Experts of a small language model: 381M tokens.
Below are experts of layer 2 (counted from 0) of a mixture-of-experts language model. Rows are named router (the router's row for the expert), gate (a neuron's input weights, with its number), up (a neuron's input weights, with its number), down (a neuron's output weights, with its number) and show model dimensions 0-31. Each number is 500 + 40 x the weight over its row's rms, rounded and kept within 0 to 999. Numbers have three digits each.
Before each expert's rows: "comes after" lists some tokens at least twice as common just before its tokens as in all text; "comes before" lists some tokens at least twice as common just after its tokens as in all text. This comes from a sample of Wikipedia text that the model never trained on. Tokens count by the router's weight.

# expert 31
comes after: "\n", "==", " =", " ==", "===", " ==="
comes before: "\n", " The", " He", " In", " It", "The"
router:443514501395472544498520591504501539512505512522427491451482509466490467505485429475508411493531
gate0:518474526497535440547513510516507486548487509557472522466532477459369443458550443480539479452486
up0:474534562446525527555480490544517474505522493572476452510517433502451504469571433487487473479510
down0:471485526486479435517527541467458482555555520589493487489517476486478405424454445530453475414530
gate1:414548566473497470560506492523541488515518495477518449449574566510472609510472502513543497491509
up1:446514544466486488579508517543553518535508487500535467455607524514497605539519492457505504486501
down1:583488501548527503491563522532480540473418520496458475508467464511499425468475527503502491522478
gate2:487404498487495574497465537490525507516526441590499488509515558471478544470576567494485616444532
up2:467403502447522600530486563461520500494521443564483469487538559482450553531521580477493584459553
down2:447578476493522479522439463539488401484411460518475522470483470514468514588390605493541485513512
gate3:513511460499480499454493469502491498473478541527485458429534590486510498551494467533479460539515
up3:463463488564465515496491488504493489527485531450502406477554499469493500498547486538501430476553
down3:476498447514509482519458490432514527556558518469525543497491503471573470502495589429491527444494
gate4:472495556500510541481510500456466457444555428605511566527518476531454484476464457434497492522463
up4:552506500533536526531473463486552526535504475483602500504437468580458493466547562505461517424533
down4:535562499496489484500494565522481489507545447452542552495493456517488467451434509511527503447459
gate5:467533492433557507528535477454428512520502478518490527497498512542471454454490472491484570474514
up5:492549494443541503518511546471438572485458522546416484467493562488506532425481462557586490476516
down5:478527512471543475510569544517529526469456499513472530508546463486505474503463489444521443445499
gate6:506500524492492537418473465475466526450515540496436449447561556535520548481538544628518495590534
up6:478467517486486515463497524489419530483510551511429416469567572509497495485536568619513499587517
down6:574402495528544499502520483393452431559506516568550474436479461553489498533507478630539515515504
gate7:478511487459518520561493558533557496529470559531520438518497500433523533497560523509476525476518
up7:482502481464471506569487571539542517521470595509534416510493522410527520478524520508481530511544
down7:520521519503576501470532534606530514502487452524436548438477480438532482497426560484522488481514
gate8:504408513434508457488503482548481505446468538480490438460487524505594492471493496554578549513554
up8:502413509450471487472498487551483430474476530525471455427490513473551499471521515535566537439555
down8:554514496539537470502514477454501576418405559502492455543444556547548457547464518515450478546456
gate9:520442457438546507503467524524511558509499560546483542533546481506507469455502466461537532547449
up9:459488458466532469517452556484510513474503564494494569516530489500459484458544489513510486470465
down9:510509420466443544462567473471535533536568559540525536440510568509508477497512498468479498582448
gate10:512451539501466462507489484432534500465518521478512539404488527549473522476523584559477520497523
up10:475471484488498474493517452432527514483472526502460496395516523535480475462516516510515467465481
down10:498440430525443520483445548428463499548504457483498497536619456514433488549519506564480500516475
gate11:464532499489563442483490485467466494544456433566498551495485462503545455508466379434519475497507
up11:449517478455558489486462489536464477535484415559482555493487500541547480552479403465480449499510
down11:505379574513537514517520493544521440496567519488460482567532564508496554533536518483515547565513
gate12:467557539561519528490487584523475562460518437518464441502448475480495474460500472530459538543481
up12:457546515529552512513534589576483555482561497520456449529452453541532429485550477511497563542478
down12:535557492484532526455389532487532490565413538500522496433525469499460419436497468495500449502562
gate13:544510484525496509500457490565506513490477523513495478455483510519528457503531515458541493465513
up13:534480502516539525564473548581521516545473496563515474511475524472485502444567486429545565432597
down13:547464541539430539519470538502538502503547557522558511505474491491499508455527544489630499417475
gate14:453481483500513489493509524489499531487541486508461421474486503554542477497549478535430463495555
up14:481481545490487516484536501528468552525549534494446410516482450530532499470521440489473426517528
down14:517497568502567482550515567457535562474483513464510477586507506438474481495496540481536497505536
gate15:494517535513472565488437525539483482476500486493499561479482402512475525532500512484547598503460
up15:484534527464504520449530480517524539536565457524502555492470458478447437552527462535515559470423
down15:430555527448440486503481538510493537548477488504415493514473462565473431475467493527514555543478
gate16:465514459474536533569506531481503456555502486556527476503449510465521516528533503442488546501491
up16:499508503476508472543488539505475489559534499554524458502484506492528530509561479435476602519502
down16:494530522523536503459587471458497483448462474481460476483537515466442524460506533525376465474506
gate17:430514536542519490488467453486498509512532458516503496455503431483453521423566517536495520494469
up17:482525533558528495486454521509510548533421435513469444479464445438490491441541451531549448518500
down17:486558459483554479533450605460412449539497515527573519509476440587456500547532505517520552448501
gate18:464500505510485493562493539504466499454496464546470412430505454489487570432494494521457508535486
up18:539479498416524537502447543502513560554488526553493464589555503494436489539482490546520435491452
down18:479505497469473503497505488503596488446487567416538449491446495456526537461469513555462419465518
gate19:503550454475468542507517513560504535480520506445470470489486505518494518553527495483561484483532
up19:508506413519476520535489494519505513487479534473519484454444526526492495484510483529515521499511
down19:453502522462462468528513454511598444507517494489485539499409515542499514496554541488506564495467
gate20:568501532501484531513461526567564526531410482517559461522576485484498435513515403556473430544546
up20:498469531532511513437549491465491499521506515490457510498459492487476560443481547449502575499436
down20:545486503502564499595544447442561540545474503478524404474523519563493488435474491450453416483481
gate21:488572519455500489483502552387477533470475451433510494457509547524583482506585477468520485534566
up21:487559526416483498506489550354507499499479439451502527448454507482573474517566464465517450526533
down21:511485496491447495511487461481427507436553475492480479532527495522525490375483514459562423499523
gate22:573560500494556520508562542495568580508427461492501452514465565552494441573519546484491496516566
up22:505544563504507500481502495551552450470535488526435478527419527534497515486478511455454490583567
down22:459548486519572451508514469520581506513420522549591487510457508552522471540500490513524460504495
gate23:487484515519504479477519423529523476477477496526442526552490505536503542578452460476437482457480
up23:515526509472491447521495517471457532552526507493553471510517510500511469459561541513569553532479
down23:532520477530505501556482498544477544508458464483519442543460510439541533425484556508467540541405
gate24:527488470492512496511457465489467517505477511568487530587546509461504504504493458512458521430481
up24:502501477535508543481494524528498538518514464550511472516511451457472518456567481493503499473537
down24:529477509543605402583506533571532496528530417561466507502488531496404463499512522480473486472529
gate25:461551544455450521476488561459457523540527521459505483433501505487525450413505449492479496453468
up25:499496507475530474492529539464485464520542512448467452492514542516532476422466506529490548449411
down25:491431505480541509515528538558459449510531529575559453485476427530464456374443500452451496450580
gate26:544488439458529573569473531516461476440495532504481535491515533542495508524446561503517412488538
up26:505532459509562560555494543522437475434537552537484547497469488527500515544449536530517470549481
down26:524578518546512491486522550492468509493489474527467422522550540514454469512545471489570444544458
gate27:549472526451494483558493450498533536422553470530438448460497515511459475535499525568521519492501
up27:496506494461499468556465442478481547511509493487410430458504521491421494556477514504538509506503
down27:538508496544462460496521543547506509598517490463505595561491479477560500488577530512510505497490
gate28:503478522422493525530463515529571518482461506480449502476531524485555584520539507459526464475566
up28:509511545451531452540454518580572518466457520502439449493483539496542549485473542486536481480574
down28:525539425524509544446541523482524395545492480587510476485461502562451490530456474555528529477543
gate29:486503464555446532484516574542444526417446486572483525471544472485516526508534534543526511559500
up29:479520435556457493542486522515469536423403466510423520481537468513511509539552527516527556561465
down29:465505397511541474489475478478520537500477540567483406470529483483501426534463551577511537477510
gate30:528531558477481535526470486481470503434529399518450547445461516509407444501489473502511462557501
up30:528492507491454529516518560471463559425505388495442487518484542459373444498419526492493481523507
down30:566531443542449535516469552475519542491486503574493517485489497494429523547497530446545444496482
gate31:542542473453573467442470459496504473513524523526514488435499470510461482509466491493507533490435
up31:534467531502531402516544545451384533481466579538499495568526452415495485422517450496532514498455
down31:470425510534511494461483505517547450611496491554471537499507464508496498505462484489491499517495
gate32:450456513467485567464432512548528575493437486526511505502498455537567395521549448498460476527486
up32:449489531466542516458414540488518464546441453518488498524464550523509354525441518517470514482476
down32:514506529455529622488503518514478483443496508526488488478518450449470513522502460458464454515467
gate33:524570549505503515495395543515470551546525497521495461489504519478507461504516460486433526457460
up33:509557569539472512477449484560467550552553538536541472487521505486558481473524507474473569462438
down33:520490503544490521480524471524537475520523507549516404453520489498499456534477514499493494458465
gate34:518483454525541417474484487504470511451517472530453468563492534481465419585507534540506473560461
up34:503465439488499546458529533512516528486564524483524595464557496541516551544471446531496474472453
down34:445460487472581500491542477583475483556559497483486487484504532532461510466434446508484473498488
gate35:509501466413512571465527647468508578542475471534506549485499508518471519385409461503587438493509
up35:512514523584454480491515504506460553527472518517501484466518475436481518498484479501526425554517
down35:483558572488508530497490543498449471514498472483490527498471481505523458521514500505439546596595
gate36:445450475468490535499560518488491464468553471514506447548414585532476499499449441533463494455481
up36:537512469533531474426488525528502554525495481502516587488501472427444517449591518538543587457501
down36:446446544529464569481524489550518553428488450415470550553521441478568472433463511518535523467516
gate37:513546489485512523529537551439476493458559498497486534474553560541488463507536574587537508507515
up37:519515549489529446459496455533585514560468460492496500542499510469518483510478512438451473542485
down37:479488592503511494538470428465537512508418480499549508484484532499570485509541494361501533549440
gate38:490483498464434450531483439577533548522466507501545480494561477512486526483440446507567494522479
up38:431537495441394499538507513565517474514452540433547446495461479523502493493417459505566510519468
down38:431516465451476531521559494500467498479437512462498469495492431524535515470425515537558472524513
gate39:449468548457484530456469500571487560449462488422549473544524516494522492533502469482528453509540
up39:566402443527495496492501545507524439480458536477566426494476462502576498447528556474497541474511
down39:504578497476531419472500403450479484459430545510441508521501531491499510502569510490522533535482

# expert 88
comes after: " the", " in", " of", " on", " at", " from"
comes before: " of", ".", " and", ",", " in", " to"
router:476545500431456515521489512469546493472505475478516516470429514493475498411495455501513442532479
gate0:499420500448468545547499456455500461499432461514610480497470503445482508474490479479473475493471
up0:583460462399472548504490494474537492491469421440552491552462532476456484461489485583520481520452
down0:480518577601471560538511493530493519525480425485598468499505556486445562483499475454494554551468
gate1:487495418538475562553450483456518418460501472512466584517493476493570551552516538530463496556565
up1:439476464535531533499484468485572433496515506488475601433502490473581589529490516498545557541562
down1:445502509498423487531483412514538483448504523450438510496433476502577503549508489557492518554527
gate2:510452429519502489505424476435456489536494493498521420500463583490491490472503498488533455491427
up2:465513520515528466506446437470434449534493533495498470458474627491489522458513492517504488466510
down2:524550521468501469539434527534439494539514501540522520562468450505470525507455570442543474524571
gate3:458530519464532423533493517442555523502440519463520517450533538520494539454491472491518465516515
up3:480513545418483422534537543454557494557409526501528501478444523520538500453460475469551470508506
down3:508546500466558494537503498514480493469452513526471508473494479512476497461450511443529488491412
gate4:460495497464455507484446583520469478534502477442551484479497523479527490509490485428508452529469
up4:475516480437467480469418594508461467478508463460560491436519482461558503514498517428515456509459
down4:553573499425523475506486522490474456554533428539557516508465536521528545505484511593479468503461
gate5:548589517486473484520518487507489504477597529488481432471469480515535550478513464569451398546479
up5:617568537482520441461531479492510527519539489511473457490492436486492560430438490493505485518453
down5:539552498426563427482545450465564515507426542515500594508517468499464496490459552466538511521510
gate6:492467469489452522491494474466531465529507463490486502467438529493530507497491470527521555500506
up6:514420447466437530468438471445573508504473444454473474490434488480515509465423475505502492489477
down6:523485479478468454445545424508501545512498438554430502513471506510497448469494504435571488473505
gate7:567523517475427419468541627529494482486475499428496495535523547462517505500535598485489476441496
up7:551502444480448470493519586507532497455494521420511500520525596508512456573570528467427457456571
down7:454479499563502549539540567532584525594457501484473496523565475428549461532510535549479486557486
gate8:498544507488554543519519474467548467557518515548465458562532502459505527482491594504538532517490
up8:479494478539526557556471569470507482484572495518523522527491516485571496444534519507521562502493
down8:510505488488483526569431519444487535454525560455455511470522523467542479486601462478487454503483
gate9:461517460486453538500591483517534601516532524423450509501563493470542402493500464514543469572530
up9:496497571454545596478483526504472478490503477535517448525509487490456613445598479554498391564481
down9:511523478549433522526449547568499499488589551419501559463480517535458524526561458567486462517466
gate10:455483481488537595505446544467438492493575467487464471450535486464510487463442476490499476518468
up10:459470498530563572541431510457465491443530459492515451448532490453550481482494449494512474477443
down10:521528511519510428512557550457423498517463460537527508466626430523456499552497531502556561526521
gate11:485517447535429482515442440503486509424468437457479523479487485505525528448505490577540450488535
up11:476519501490448487538471418597523492482491450485464531500517531509575487524547467574596507518506
down11:399523503482494510575467472443484504440500426470484481497467506553548527554496526576505515548479
gate12:533515430462457472485449507458516585464490469549466433545512514539607479464533505459515498525511
up12:498532513429462464522489491448523551493379452565448454574505565528555500470552526472523488573527
down12:495485499549444450425449506440523440561460531449527511462532475484500486538473510548479493451520
gate13:538455568418543492474503506474481548483463532417472477501421497469536520442527517539478466592484
up13:531509557490524508504411446469507515510480543459500452470451507528467508515536484505515585604464
down13:546455516371502454489598481476487444469529500480490599464428511536507531428543546433557498504474
gate14:559456508470436484529529482499498565483544492496508507516525430450503521396435423567501523558544
up14:520519539509467541517517460527465480481530536474502489441503490546543446444459495521506482496495
down14:469441469533511472477492517424521469525565496464481519446481503473423534497476518522567551437528
gate15:440530500509456440567467505447496522480465522515508468519535492551488547464474496495529475566438
up15:496526511527475523424529494523462470544521482413491559537525533499520449539454515479414512531562
down15:463546477432455538515525466494515577570576466575502482521543497486576512564517537490441532476417
gate16:525495458471433557527481470554523490482492508497518546495492516541532481474519450484420432516476
up16:535469454435448541521544486555534510484482515508495543485515502514555484459512458506457413545500
down16:461431524539460499507574523516429471478473505494492504484485568573512487556606568485486450477498
gate17:559504488478440407446448535442536546442563491485536493416467524506565528522495488568481502601462
up17:504448503460410432534487486442522510473527466510487447423507506480613520495513468491448494519440
down17:468515508523509539402473475492441586503496539537531503428433467530557474457514537488489548451494
gate18:511582554533552478524556526490571467501553628507493551484534475533495503526523565516562428535510
up18:469517502482480507530418534486506430450528538472528481440534515467520417468530547574599425489533
down18:426484492513487524452486560516515526514473561572525501545525459495454493519480539508511534516461
gate19:459463473514517453514484554498538523469466491504550502524503525542543522477451580507508516473460
up19:428482506518504486519495490499561508492449574475571539492491561524569502475468545491489521464451
down19:469532467575523489449451513465430511486469492555458435539566471475480498472463490427504539542535
gate20:449509542491447439502465541500544476502461495472528521437498435550438490547482421489472445532471
up20:473510548444445484468580558507527459507491470464455511460471481517503487523456486484466473509592
down20:546540484431489444503508475574530505591543425468533539504528506473561498503428545491506555494469
gate21:538486529490560459530542566532575527501568513515502461487486491491469553479431446530589555501460
up21:508450551554536535520536531509575489497517492514481525536452477488483507523500422554515494480508
down21:537459486527571440514534473461490479536504459490502470480446478503504462506504500529402518522488
gate22:512464468528429565533495525551528468468447518548569483540498505505533566544491470462477537522515
up22:477514457590436520483500552550585470440483450502518427537505484514501470525539399466514513475506
down22:513536502546508583478512471551465510463482464497522519510596473511505543453556424475499515444540
gate23:546501534478526517484527537513521518498513487507410518508508462526561491530395541467492542430458
up23:496544531391531526439515506451459514494528488430465533502558398471481568525540463467487481502510
down23:538577477507544511483533455471519485469499454521501478532452533513440495500497508521442484482464
gate24:488517483575528567572520475591494491552493524430440487527480456497508394514528470557549475532499
up24:560543481543471488546405518519519510523545454435492495495527477510533429465458511497522434564469
down24:538495532553530491556480561556446492511491564560474480506520420448486524417492447520489530531525
gate25:444513525412455500557564515531594486539419501384545483523474515437517467522491452476466518552490
up25:447551545383516457572559526523533501539416511410525420514463499457504506559468462487493490498415
down25:522572521464458530521507511441473505525518525473481428516461499448489468490466448476453557540514
gate26:536527460456542533496511449524547532465508467456516511520467432463459464513531476530598520497423
up26:554459489537498521539536525476500507493440556460481464503564496487455624430497508505444537475477
down26:516430464468505505542502550474535525486418466462493545458478564494472469552480513462453544511461
gate27:606481464433505487514508523472515507473544468408534547482485571548482517498556483533516456521513
up27:541493521538520493540518522500473484473446494455560561503487513518461561478510565475559463429563
down27:483499511558560546562487503577510518540439496469506430532544518553516505509541510519539470474548
gate28:485484524425506478469497442449534514429475522475428463498432494522556549487514459506442510457519
up28:494462515402528485514560491474527473522439537367432557452446506472548491499559396463474478468518
down28:500496451518527512488544473524539426508470457522436432556490504508524465416507501376516549543421
gate29:486539512521511491477573558446475532467565466507491506493473462483513580499487486471479475484459
up29:517526555466464586431547573462447496452543443502509499558429462439503530500494494525434495532522
down29:514508471499518457478593477461545493449519547498517476465540551463511562558501464466391471462485
gate30:424541557484515529488501510516533498517496521513500457470541464468449453505454478448499486505557
up30:534544474477510480449494457505523468492472492535529490502437465503478541485461489463548504520434
down30:520472488533425545487473480529551474509476455524467422499500484514596467425462516436469493559528
gate31:487551550439546532451525533521481532485525467477485541455442549430585539531507512503574455542532
up31:459487540471556482554556488446420490455505494457487520476452490424468464594473475559547490489471
down31:449503537491468457447492595530484498479575471524504463509495569498515534547552498519481442436479
gate32:440419574462480520490458500568505466486469468464502512509469509554496472538518544438534514597536
up32:526466517499434547437543453501521543493490516541488503505476563547529496560534523503553492541468
down32:525468504487550516491583481550530499441531488454473546455420541457489483420506499574544502498488
gate33:522531480443496577464545502542511466501441505532447469481493505489474505515484511555582489489454
up33:502514516542526417481559508491545535511510469493493518452496518409480513503551578516568485554446
down33:541529458524465535459522434446509514503525482434552548485450488509505535430482518524612505507488
gate34:495512464516446459460483427482569454483530425459535497529490532451428514499483388543554521533555
up34:513469517488484452458493440528570452471481442454561531538503540471458491473491419552533543547531
down34:543441558515446488488497470525498446506470536532449444565487556535510450466548520492453574473469
gate35:470592552487478506506484458447574525591454441440607485446486621519469502466561401433451468489498
up35:488491484512482497527444518489535471515502394473575510498474454466421479430524487477499479527473
down35:454535523554495629475493477517443429523514531483487502542604426478572513501438547476501444555511
gate36:460509491552439456519460502518497556533522508526547504498434468499452542453574474509472489491453
up36:396437481483412462510464469536537505453455473524543513536449484502476547458558487493481482487476
down36:510458498536511444449558531512536468483521574479491470504507512417510504515594502511402518429562
gate37:488605482486482503488503490534502490477503511494510496518517454502496490440490497530521581542526
up37:478573499412467512492511504540517505555479538486482529520525501521503527474453513508542550517529
down37:495481522428503525500502483535467488399459474513552560443480498538492481523499501514569463458461
gate38:480540504495486509534544485512482452504498494499448527408441519516509510463473484465527538505530
up38:498534518487439523532524483514495457534499517499445523442413570510494502488526482493478485498479
down38:537531515491475514525491454525483592528506445513468441543493481519489533532544505508405476534558
gate39:484483570455478505452536497426530485510511488533469443512522507501476464477490437494557540565454
up39:511501536475484577497591527490459467531449499513532472498522494470503466488491500486580459501550
down39:429514547544510520494498535488579505575478445476486495505553510495518517512479583426497520471511

# expert 4
comes after: " the", " The", " a", " his", "'s", "The"
comes before: " of", ".", " was", " in", ",", " is"
router:499582482491444512487451517482458521519498482527498492419491485491556523471477476498533513500443
gate0:494596541525415551579520451491432505510542446474486463529480546476490539493518507423532502512456
up0:543486430557541508438507528518425535473479524439585489451485496493461539509470518482439472592573
down0:479442498458452505434508502530478538464521446490486508458506529483477543548562454543505456533523
gate1:479538457441532515502500465495480569488508483531574546482497483502518478370523507518529436494493
up1:484442465409512571525461460438533539521570478482467510547522454539479488429491482519520455486476
down1:470485510506523469531536481526505544514446472576519473500547441493507538478456477514547541554448
gate2:544450522501552429544507588513488442493474596549523451497530484539470508498506528487480507426385
up2:553433504483558411564484589549487422504513584521558476537518468507486476516454496544470444472421
down2:583511544486474525451471448464490498528468575466500421480587427529547576466543454482429460500515
gate3:426523528470494480403574521512547510533522483490472522454448489564503500411462503543533486439468
up3:458506511425480537493505535520511488574526477456449531486465483536496498433468466537498461483477
down3:483441514494538483530563480514549476530512512541479485538496462486575519526489520488514558503583
gate4:535509451506509513493518511495489528469580480481440472491476468513438478499490517495489487499501
up4:486483440448523475472498463420571544425511522492503435527459456530442465511514442535489480520445
down4:556429508548578519485470503451529441517535508501541478498511579591496540558453506502563574458478
gate5:450511545508501424486514510464435562475533528483427441577472557434490490476470495510564554541492
up5:418474554534533463520487484452416508456528555532472418552514581445454546428530459487511481482457
down5:469493448589477463525497521485478540480510532509481457567509493478558462538401539464585543559420
gate6:510502465534424596531583612421538481488495468514492504484506454564532437559508433440538498538463
up6:498540499518458581527521578469528443456465459533485547505535493522484513562503437442560498511445
down6:486428496537430548434527512512498488533485468506516552455573469542559520511517493486589539489503
gate7:530501492517529478492507533391473451469491558486546461498490499498528448560485469497495531561505
up7:532572551524552439502587571447485521466441529493552482523439530519489442488501512505552493547521
down7:471584574460584481487509548420440498438553417507502521503456478514518487523539516495466547454511
gate8:526509474443494444578483520491518519470444521524442513487487463508509546443469512516551534517445
up8:526491525498435428456525445524534529487482515525553560554499485524515557506458502534455502541517
down8:462487562422459515523530439454490548551506498490457586467450427474539593543446519550551538464496
gate9:498518426450520511505545446494497516496533551506554479466477559454530531484459538497488550498524
up9:447524525456452587472466569513523487472457457444474512510506499555522491453516465588584468438507
down9:526459475518462507499515514488538450453441516457470497535529488444498482524447494477502451463545
gate10:462498445505509429490545512472454502505525525467494533500449487533472536499513456587495505445507
up10:453532457453466432462462509480478543527492437430497528514452489506451614481493453511508512491507
down10:479556525516527487495471534536415488467582512520484447517541424520447508588482476524428521612476
gate11:492631488511480550499477538535481519478542500481544480500462484475464480463510457537507466548523
up11:548548415586501485470425539456531501493498511446525475429492487482503527545512524507466502550488
down11:561506451518584534498471524534495515532517501491463475508484437453468501481455444507445386492527
gate12:476447482527495504476514547527513563462544509504474488486512590488534472510558580470519490503484
up12:516439500498392441482524548532490560483508479476491525504483513440543528440512507492494518525554
down12:523509525472520538493502552500475520477534458457523482504476493556473530579548623464490487442486
gate13:510447488533399501537548534519482542561522583518527456525538460506451546432512474458506557458473
up13:530458473500419554523523516496460483493517517573531543440488470511479542513545477518477511428475
down13:500541559432439492514541566455520506425541436535499531552483552504502453512513523493463545468514
gate14:525519519565511529460507530513481490481510503479490478454434504468504433462546505528514477558499
up14:475521504494425496506551477452592529450543500453540584477539531467503520538550466537503459485555
down14:538475493501455499452567410479505505536502615554478505536499483487553433467527523535489456468535
gate15:508515527530512511487512524470519551535460532525541496440457518508442398513517482490465496516416
up15:479504557539512543537512524507483490479450518539502481519444512454485446491458495530455535553448
down15:506517514508551499461488522485493529542517502502480457486439516485520446488438546560449496505487
gate16:524533499458456494446540423481483436454534501492503483505434489493495410457530476527499487485498
up16:526584523530487492492441432512492508481515542438524465491504449529516477504536493501483441492485
down16:562494455531508496527543439431506473483494459495538466491468501451545476465488519482438484528455
gate17:434527490465515577485467501469472562540515464446457522472538481527476517498473437475538524469500
up17:493473472536550629486465475489482538524533507486446507517519497523482505522448456488507554468519
down17:504496484465491543467566532496428476560533483531456499561516509495514448453483558550484537553483
gate18:489520469465495487545547502455485509489436572488493459593476525471477515585516471514579465496518
up18:450523463483490493548514431464481487505422617515468511570462463471480493553495502501587492454468
down18:487510523482498474508454431521444543554490573511494503479509489565481484484529475520483525559425
gate19:540503513516488534536480504550557488485487572527510594516517441493459537556545520487464525499457
up19:553492517519487537583449504554495488486460522497506570497473449492497493533538502520519504500463
down19:491470506524494471467533490557463544500536526567536516508518517558555494582516554524489434530446
gate20:466485527510562530556477520523490513507497444524510514502468518487491536482509489514485503523540
up20:428503494529519531549424537511436522491472511510544495450489520464468538528532475522448476549540
down20:477539499501432471506432463503429545501434467552497510531561548563485563565548522514462538539523
gate21:550434514519489542547470547529568546520463473533517500538542497444523500515526511420543551515584
up21:615450520465450497498477547530592539513463424530508486536507483464516475563518548445471547484572
down21:536528438487514474548513485516531504535556392476475411541506564469486517499454507437487463492505
gate22:505581525525518542532469530450493552515419496502497385425520433534477506519457510471488540455516
up22:490569553510528530508535459528451439565491491554476499501582407475486580525492492450577508439506
down22:470517516493490521478524450471543515464419555507431475486512524479471473566432467573540465466489
gate23:501469482418442435462523506546495521507568461463569479372520621511516441481491397476488595523486
up23:533493596532457500513582477547521550466536392492454522524540474406506523474505455469590472445558
down23:496501528490458459482496462543540591479487541466576492532486593551492474535477429532540483491471
gate24:483457482512446490555523474482492448462493591522495456474458488471514497455463552493503574450464
up24:458542561478470530541500428533483520457487506484507419438553517530492497472455394482465466586578
down24:495477520491500482543427484506479506505452498542503460446419463504519484494524537489447423519508
gate25:408509542423457507455511507490538463503539500556535516516492493537556448502499483530531508482521
up25:464487514418487534523503484500484526496494511512506506484534421521499531500500507530537438515509
down25:503508443478461509523514491569438504483455527487514553561530507534560471456509505484515473479502
gate26:487483501498530515480423564417452483524496467498525608565462453539491432532545566454522534490501
up26:502536518508511535478521513431419531422510504446557451549501482503463427526505460453472527528440
down26:468547515473408539440497526472501507485463497480444420515546455502508467429546547473500534472488
gate27:525501496519497448504500467518548476542462464521489572506514496435524504506452518489479516524470
up27:540475472503444470517519466566522483509488456444499562547580580467540509471529484555439487502452
down27:516449458516517470517504503567517489453508492523458523548465573551510466502487495533522596435463
gate28:508512473552540436531498521500468494496520514508475519563511498455456474458449514589491514569483
up28:520491497496496447495470511520574514540461480477504526510530506464433519504502519526459524570475
down28:516528506534491437502447512512528516503440496461495516472466427516501551482533505488483462450445
gate29:488464527498545503500517505492480529504451458534542542549453520514469491534498544441458540494494
up29:505515522523505512543506498527455525511459473466526539560478523518482510528510520474476558469499
down29:507429520478531544494513552473444482526412430541512591423474415586528469567482569441515554500454
gate30:524576457474488546441454495504482447564497494552480499519456488546413500451545538539489500437518
up30:519565473455472503528482461523525559561565453482406570527548473526468548495535489469496529473463
down30:496529474488495459440520432509514496586433516524492504534463499501506550476456509480450473473447
gate31:560529478515485490425534530462450590522463456540441449478532547522482469458491503498525485507531
up31:538568452513450509451501534434485651540461414546447460474493540531439442487490517526530483495502
down31:520553498564495566458485482489468562519455520504499528426463449449498474574454502530502529492486
gate32:456532557487532517535492489458498505448492486512485552500439525461544445545462456451500532493551
up32:535576566547549463519556506547501539441463492577541549484472471502469556486516481444486565476470
down32:522494499472485487507453490528518478455560522508525538446468590518542532564489469487527459432450
gate33:492499502483535519580491597455400483525506450575443444474526557502458550537420513512490501512601
up33:462568516520511468569499500485458453518497453540488481474489487560532507482463488486545497442452
down33:529472499455437417561538599483447563499495505495430510525536568455517509508496510554522472504523
gate34:480493517493527482475439476521520540494503543493517524471528539451542591420501558433487485515454
up34:522457510524535495496442447466524535511428490495590513468474508497543563461468547416507551548432
down34:466463523428486524484438476522549536441486481549548508478514505511492624504481510416566531468492
gate35:445531442513520539570513492522495535511496441482475469554507535509569473468484394529393484513541
up35:504560479578513536551551491535509578517512454462478476529474484515542513467486405486433510511512
down35:464451544495536468456535451514460525475449493520479539499498452492526526517528519454514462470539
gate36:488489561434516439529521450514508499516457457404539512517515501488430513493555498586570480529489
up36:431441514449508504565505496488458486571496421518557537578535497523507454593525487567534480510535
down36:524514449576499440516383536555521519519497438499530482510493502472491481489529518484494518540439
gate37:480492458532581504449468463543515415535522503535464581523440520475508495523501503484498541483558
up37:483544502550524489539530490538508488540490501425469551442558442493499487472424492448563500478498
down37:530529510475494515479426463580472491495484492514523566470542521491488479488426597467440457517412
gate38:566464496544438487555521505550437496578476483496454474523515478478568514513484492447409521471482
up38:555514516440557429518478556448508421532497467465505524488471513503503492504542545410505552487482
down38:449479543483522464567502508464460476484494517475495502476559409531511549474526535494444513429468
gate39:593514516471481531446557516557555490463462494530455436533553547521534511550462439565510494490537
up39:524522477502538463453515518559475523513459466503466436516547491502542483521451486559475538531532
down39:514535487528484520497527511509539405519530438457436483490554578545534470494491399515450564438520